{"normalize_top_k": true, "balance_loss": 0.00013, "lr_router": 0.00189, "positions": "rope", "rope_theta": 9030.0, "qk_norm": true}
Below are experts of layer 9 (counted from 0) of a mixture-of-experts language model. Rows are named router (the router's row for the expert), gate (a neuron's input weights, with its number), up (a neuron's input weights, with its number), down (a neuron's output weights, with its number) and show model dimensions 0-127. Each number is 500 + 40 x the weight over its row's rms, rounded and kept within 0 to 999. Numbers have three digits each.
After each expert's rows: a language model's description of what the expert responds to. This comes from a sample of Wikipedia text that the model never trained on.

# expert 29
router:453461523545533435458461500393517489471505478552645546521528508463541523559512507443483509540484457507478473506553531544553538419535458463501425464469521555544514483455467501468398551564492518550452526480512557463508491536542524474537470538543455560476486577542517508486518461462547478422502513471435434528507499510455494556536453476475513496477531499498483463458441503518522520498509
gate5:523471538494474505482513522495519514584463477514583558479525507437506492487536508525515491493481508497468524567533504559450553440556517493553433560435532452503477562636565501511513531504467480502480520576568472545498476503461582499579520565522435496476437475434441475559539467456488453490499546583506472491517524453483523484512460442502512480488502488514488515493539459492474472397547
up5:458497450480484459547515519495455541434540550555567459433525461502471474532512484491469531492592524477527458472489532476517473522606493540526572466539434465522503522507519562526534537480475522511478565512539467610517490521483538414469482420457445547512543473490534464483440474485517526407494460597485540563522499533512505591504553521521508543488474547524416488463517503489507500480499
down5:449562455445507424462494552495494485419492518464526472480533529590529492511442461505462473459518506460511542554525501514473514431492532488496572525524474515465526486508528538442442511543463441498478495513497471424465480474559481529564460484435509511486580521513460517456485539524623492480473547560454500517510513506488504516487548478562428578511508457543489435477520442466563444597539
gate6:545553536508510422538442491492478368480487442503529525526505472553499435477476530502508457504490485542477521525460565561486522467506504510529539550504503506569467495519497465526487475526523448484532508533561534557435501488506429547449540556565512570500501486526506521483539512519512450427524456524469473557584540491467610478554508433489524495505554492530527586564469554451485465436463
up6:435562532559519493506475421512530449478436418495545469475577515524461493394430455438470546477481474426502472593530491482491507539480512505476496498524514515581409513518515485483541443527508490482528471495555501484464516531522544517442523519497470529491497483584563510549504465434502529601514477510458521550529536537495498521484544451566556563475544522468489441517534512462542525501437
down6:521477418444470544528466469482486493519515533574473544434539447576449520460462532483420550482505483480459502541489454507554591545544492526547470491507522410453469564453510530543545538600508442446497535420551550506483441548537472487486534513518512512463479474520540475507518505479472460465554463512493465518463456552518490536575409528484540489515447466536457501523494499468470429463531
It responds to: Indian name pieces

# expert 20
router:552543581461491463500518474497574528496522506463541458465468493434546507542517497492533435486476446508459568542469513537622488419455551499446449479480596526446549496583480463498534522553504462450499563543525520541489521481442501503432500519555504455521472528513453474449460516498471440532589453527498470471470518551470516535493538558451495536517469535468466484511552453546511552458475
gate2:618523535479485442494470552427510463520486452498521530568455432509554480510444478532538477494569577519433501494531492618500490491575442471439488563523439483572487464507479487508511539483465471473497501497481543449441498494473501411440500459491503489482523518521495542527426501456500490500559457514443528443457468522544474516465518529494482535515467602488427511429515493477482462459508
up2:535512519519462442493600466515522503550495526527466579494542531538481488517474570424478538530520513476444518564461483506502418475496406463473543482514517520548462535541570514494515510556414553554552554542528514510504450405504420387526505447476481507506503549474540500483519534534509494490497497514449485569472493576463536523480458504521436439517462511486423509500558491549522503471478
down2:624466490442528510498458493554485438477486511569454476488519472514476478500443500452572546573468524493513526524530519477520475403436503532569539483482530512553506456494499435512476493473518467513477522537489491486511492574417506543484399436565519553540481516461540494563487508420552480467472488518486500515542569479468472506507533514467474594474444562517504566464489476521428493552527
gate3:452502524510490489559489528511623562453511530565576563470497473478498477410466523454585481452483481506550511533461494516497437526548514490438485554464497473478477540519400530503492539541476485520476493575478511557489459510498460549603476519460502500505524489434491423439467537510535498422477463466506534510500482529479437468505506496509529555588552512487519516488487547536453428476557
up3:434559493506532491547496595534543481457497535478568546530557456496520541468416414537509528482508492462477445517484554517422490485473460429445488480460496530466471468468434452505420506551510464496510502537550477509415507533556508514525516525435473459494535482534467505552425511493556505498500443456496529434483477541547451517491465444477487529612551452504594477506544538485495513496477
down3:440486496487572527564499482475599508562470553515508535568433494494468466502478537554505535496466519467527523443448542490407487521584460469499510484544515478495594521461562466527496461562517470495499462561562538477473514515578475432446501457457434493472540492555464547536402570464457460462471571508498477533453509503438473457553503522486510502552523487493502482489469521470544453488534
It responds to: Table cell separators

# expert 44
router:499432531511486552500493467509539573503448547502448496518498468478471455518467452505548434533466461475504487519456538502539577448615491542456533501468555505492462484451558479489494517472527567500520470560519510451515548464518440433535456505499433493519455565488520518575486523536555426513487474435518560543551434429509497552494500381466468516548478512464502492455508486466564507515434
gate0:501533495494522555489487456526575497553530569465461467507562469479486516485544475533461458470510521535481461496502476454437436428504547525532525537491379527587458502449510470592544518469480541509439484483483529500484544479517529507516484469502515474524477505489449427598509538486490523544565442546587527502385445454524526408527466544521518484488513462500497519504550553524478475512447
up0:478515461493474496417528407429467477555464498469448481525517467502502489463514458587462513564538563538444464513457523457496502424509537611531450518539466507509465489478519538519467462476541505532397454512538493457493584531570457457511545541541498515474504498527454496537425450460509502563556567522534482510527550474499479538555521543534468481516540494470520535410546510453459525512483
down0:517537457513412518407480498556514472476473603479540491430585488542497500559503515547521461502585573509461494416504479472532481460458494513454496457507496538498460511454443494503493543534553463486471492509536516446482506503533471487526524493494561469534448582475464519490504514482536469550571484472472491485479429430537499444474541487543543493560557568572528394470516491554447505514487
gate1:483470491433550532501456509524545465471472457498462492475569487509473439588528558539450475528457484483489493475574503432539475511558515596441523488524528507479416477514536493507514498473529538494464443472479503507515488500519481442537494418486462487479591496527505463543583532607555484547438481558445518506586487483542515455567506560448502526426486462482510553492470461469524480438503
up1:475429465516556506488464457545561488496489531489496521479534480503476501565460521541485520581493495550531487493590580509515475491564572565519500505474507507533426513466511489496516556499514505458421423535411475506485402435508501442514510458476412508488500517532477481534556498610577548520473490531447506483520460455463524447460555500450542501457473421477526524476517457489544452478530
down1:471562491480501554546468441466469538508535511528465452528549457489485547590571496494489516521492501478495456481509476466463500545514536557472523517512509495461478466470464485495508448485443524471464504425464597517500442460460478576537509491492522474453525514536582511527453452574512482571491524490557470402522545535488470491448557454384553536463463535515502445610548468488478501534471
It responds to: East Asian name pieces

# expert 14
router:461514591529555501504407498535495456530455466539560520554574443475544497470552503466538561500442458518456551465428521504488490532451508488432450510455507448502520555418544519491429482553560531467538481465515474533489536512557483487452544485549533511480495506510544451544448448474517523549449444467513440503453512538518483453519425471535539491479589436532536483538439504567512493493493
gate0:457493598493549427492475537488513587509500525476500484552532453448531555496454423450480448512489512555490455454489515558478459517495443521454460515476547482485516502474543516494484453443519558518527536545563535535424475485520577534483489465567471545416474473525514443491543531497502554528517478489513446484454509536484509580573499458484530489484593464547506558541421446493417494468496
up0:504506499496451477460487487498406560507485466478524553489508516536526478484471603556438555540485499534479508558488490430532563453557454431501552498483434509552513511519510562489514504464456496462529436530441395482452491498488496547479532500433465493549501439501454524496470460480522510457472451474552465529467563491455530491443492587500521482431449607533447477522518561523554494455516
down0:453511499464558593470581470472518546440511473473502483486503497477519536543467472482500580500415484469540549548454518548581527502600481469502529467453444426458478531534506491510479529549445540515492456486468475495417485526527491507509550508522558458532520473491424504569517553451467525490489441430457511545525515499453448505499477438566437553530526529419478518491499585527509491453496
gate1:525424500442525472482512453534556537455431540465570484470579495520572520550503519539506532531550497516513515479441501572451492488405435499448479486496504456569548496510492456481407516418539522526470371516468532507510497566566463511486485462505453476455472478455461450517535539536511485527494449556465463492543467454483515470485546530532555514592540517508521532517522540489508542490461
up1:517427521516507459441493457507556552537495464549519488477586465475477492525464484536501506497561532496443516486400507513534458497501473482481512479514531520562435491493500446528490529402531580535508414496441508539509480558580529530526485405487500456492483423512424511532495496498465572551573415538487457476556418521513551485516510514503514511571514514587487514523480514540554524484498
down1:364456528468524486514528522519575517458490559530483553571486450504586523499467547481539500517549489491504505502497482485588514500476486543522493473517419421531546468434531465505510482455519476476446513510511492439524526474425516509544480538510481407478442495460443489445439572531513493520506558585454508485517508437414552577508486504521421479530525506499475501533545482536498518483546
It responds to: Capitalized name beginnings

# expert 23
router:515475613526546476452440500473483475500556437424532470465544533450482510533504546518487486525489551516491489547515486485598449515565566509453498471468506456541465551548502486527544468542517531457486420526551490476528483451509564511549535469470455413489536535567528498485531461465536457585460517459444463516558504505522440486536483522502549452478545415431476444469527498530442529484516
gate0:521511523475508499539488493527474561529536476527514465506446518482468557521470502517525404497522534480517453511475526583589456458477461453512525517474435549505489467435511457538440531551584470563511451565537521549500412484500487473497427486603439483512542543504473479496533517534515426564513432464480488525496475499529491504406579515509539439530503446568499499515445480499478525418499
up0:496519535496571457512550577454474441499471497479487453474516503559485452467516517506495436539498488461515498499486386540517525455503520471476501486530500501460448434531560522464580543502486418440494552469522486489522508548506441476577541588425455506527540489511481545477535512475506538566568511554523461484477467493433551563486548512517509544529425541514482517499356510498478488468474
down0:506458513545516508511443456581481501557492571545579565428512470457452512551491526515563539470525522540502479510439545444555513492571495448498490562486510470469453529452485562442493486539541463467562614517550531508470528492495513501474481450470449474487425436438473482470488477512457535445478527473520485561519516422464546500558413479493526545473510457495454532538562543525489468495475
gate1:499503574481548530518513465500562561492442546526475525462499490513519529479528511505478504524529524500473394582515500540548363496491510510457485546507498530440547507479445436507565490528534501471499449482559529442368557500467502489560496471466483457535473550535495544482582477497466465489537455509466550480491504525563476491564536504542465476434504497490516557605460526545516494484529
up1:484521523553436507492520507514415416574484465455511533478530481534530499433457425637503481562449535481500515461475463463483554483494502481523542480454518438571503570573478448530544515520514472544455420539532521539529433462566491542537534561524474469500452471510523481529513454539479495458536495550509503587547543510491459520492528488492443568481523466476482510530508506477578500454476
down1:527483422471499504533472480450507542544629465448535540467572556482506476546516442521487482502447447520580488493497577572490480541534495502531485507503507506499427545593540444416455534532426560505512458501504498534483484505480471517501457498539496486578509503509508507518505458446593462416437474533471515481480485476486452535429467454422490529523511503496520500415518526524521531518544
It responds to: Slavic name beginnings

# expert 5
router:578455496548485488526514410560550555496487521490502457554481517514573513521450508515571539546472442535429501513544526516542481489454558582423523504527554512557463536499469429433495463463542482481469465558488454536533546436529538470458535508550486488503504584522481480499517508464453530527504503562514416569492500468486500578443497455488499457498438551450453482472505539557448516497549
gate10:482476503528510498535463405499558501525497492540473477535474518547487491561430529463529507448491459443488442566540610499529482535583478561413467455568451533495552523471493573527544570516486519454550512508502482537487551483470439485496544500460466490470565523485503465467566505528464498514494515523549507489512508455557457515528574428496490554516477432549386542520476466475507555498530
up10:500510511541534510549506522528527540476492467524503470536502558474569559521530556488460453467508510424444451517455587488503484443454478600441463454509514583464550572531499553478507558554502505473481532566456452548501512485482469537485462507494488530531520482528452531456537491524494478457508510509505513539491508464506452535424582495538466564552542464519433514582401400500484544521539
down10:523455541519488459518553509523481549421529459530499528439471551557529542465539490456508497469518522484501546438460510472549528438485476485472458497473461464477564485426517539510436543508556511477558495492512526483479523580463505452577487546433448586536518479456430490505460501502467549504461550454399520455485490522498546470515510478521609417547537478534499565518557516472490461461571
gate11:511486502509552466449515461560481510460448550493460427522543494518556502484422447441461573518572480530591534522449444465481464467566459542447438515541453490460465425495549561489524522494500493473508541462480479552509472451478494467473498417550491512554452535442534502488499526494456519632440459507429593541535510532498485478515528532459527473458494515512521509498480545515495474449504
up11:478405543453451457553487481530543474485511451494429486505487477526510569558534530502494513514494544507537450518519504508535436533483577574492494535511552442517455435525445502472466472373516424453462419530492566477581490509549475501486485512464459541528539524550522458540552511491427563501500576463549553517516457511478506518503403502477497499453549500495484493457434473489521496457519
down11:501439456467538491569543458413484475471494420484569497504482488529468535539521485537540537542469521520485556566564544468506486554473539481403503463466500528537548517502482454525540513416536524545521420549447462539491490468497440456492432457555476543514492500529467517508566504507399571428474482503538453576455470489552518545504495457536543452459537512535525464528512426485527508503487
It responds to: Table cell separators

# expert 11
router:495433527533476470457494470452505471532416517423487548482489526485486436521504490580530444493510489549466405492522480518581524478526511482463476483496516450512473523512517533553539438519534513580464519543528459480447460447499529550492464521497450498517505498483515533458488487443571488564536581442427432579549521525559525445506502471490474479487607540548458494411481457506476562530484
gate0:520518536479458535479412521506471449475436469476528492497528473381457507472499534500492481499465485482538460537516551508546403486528562480538485460433444543519503468565448474565537540481522431513555523537505504456519430436559429570443478478468504493487538488473584501533544533538472517513492527513517472463465538533467519491528506510480562461457559474506477612426499547492570475523505
up0:432514524487554515478533512545534517520546538545454437539461455570586537503550396458461545508523551463528585500446448506501533564458444557522543504520547578545544482526500482468468527531501526456513466503455471565508481531370529509503503496480477502497394472518492497516529455445529516530425482529459501461551512438516505491475500520537522553535495450442555518492471532485452505492482
down0:461524449527469492578521525438516530529462516535512517566517583538520469464474561458458454505559546540492455481539465389458446521517506571520490444533491506467504515514476494501572505517484427516428404506529545415489543452494454540495466448472543458536429555468484403512502544543495492473507523484520468399476497511508536490492502512474490549537518485491565469504528574548517467540485
gate1:544541495485459499534522500460486547524504478498464411541567542502538427514485512450474523521505552476473469550450551574458512483491488544499539512514438469512431525464442596573549476445457504596497548534497441469433440498484563480516503464413561476450542473498545542472538497445401499530512531464550463482471450533491534535533521508462508512540457457501529487474507493434459450536529
up1:579505506475478541520464521541517476513486422539460493498591432521488498506522515472512527486509517447516460572505463504509493545485565503444467559481507534493506531452566543480521468520429576489518490542527492546510561425490513511449425441450331435499507488520498470446532507496469508478477460487562548498531487547528523581480558549469444498462538515476535444488500535422475498501492
down1:505522350483459536501557501491476494569515417472489507524565523508473482511455580504468495457516512476462453507513469472418510570518516490498498520472466521562479499482555493481563511479477516517471491541488434514550509461550476466518466445400479482449491496487469528469521536525429449496553508463550502526533540427543534493483540509504570491505398514518522431528538511513543478527622
It responds to: Foreign word-internal pieces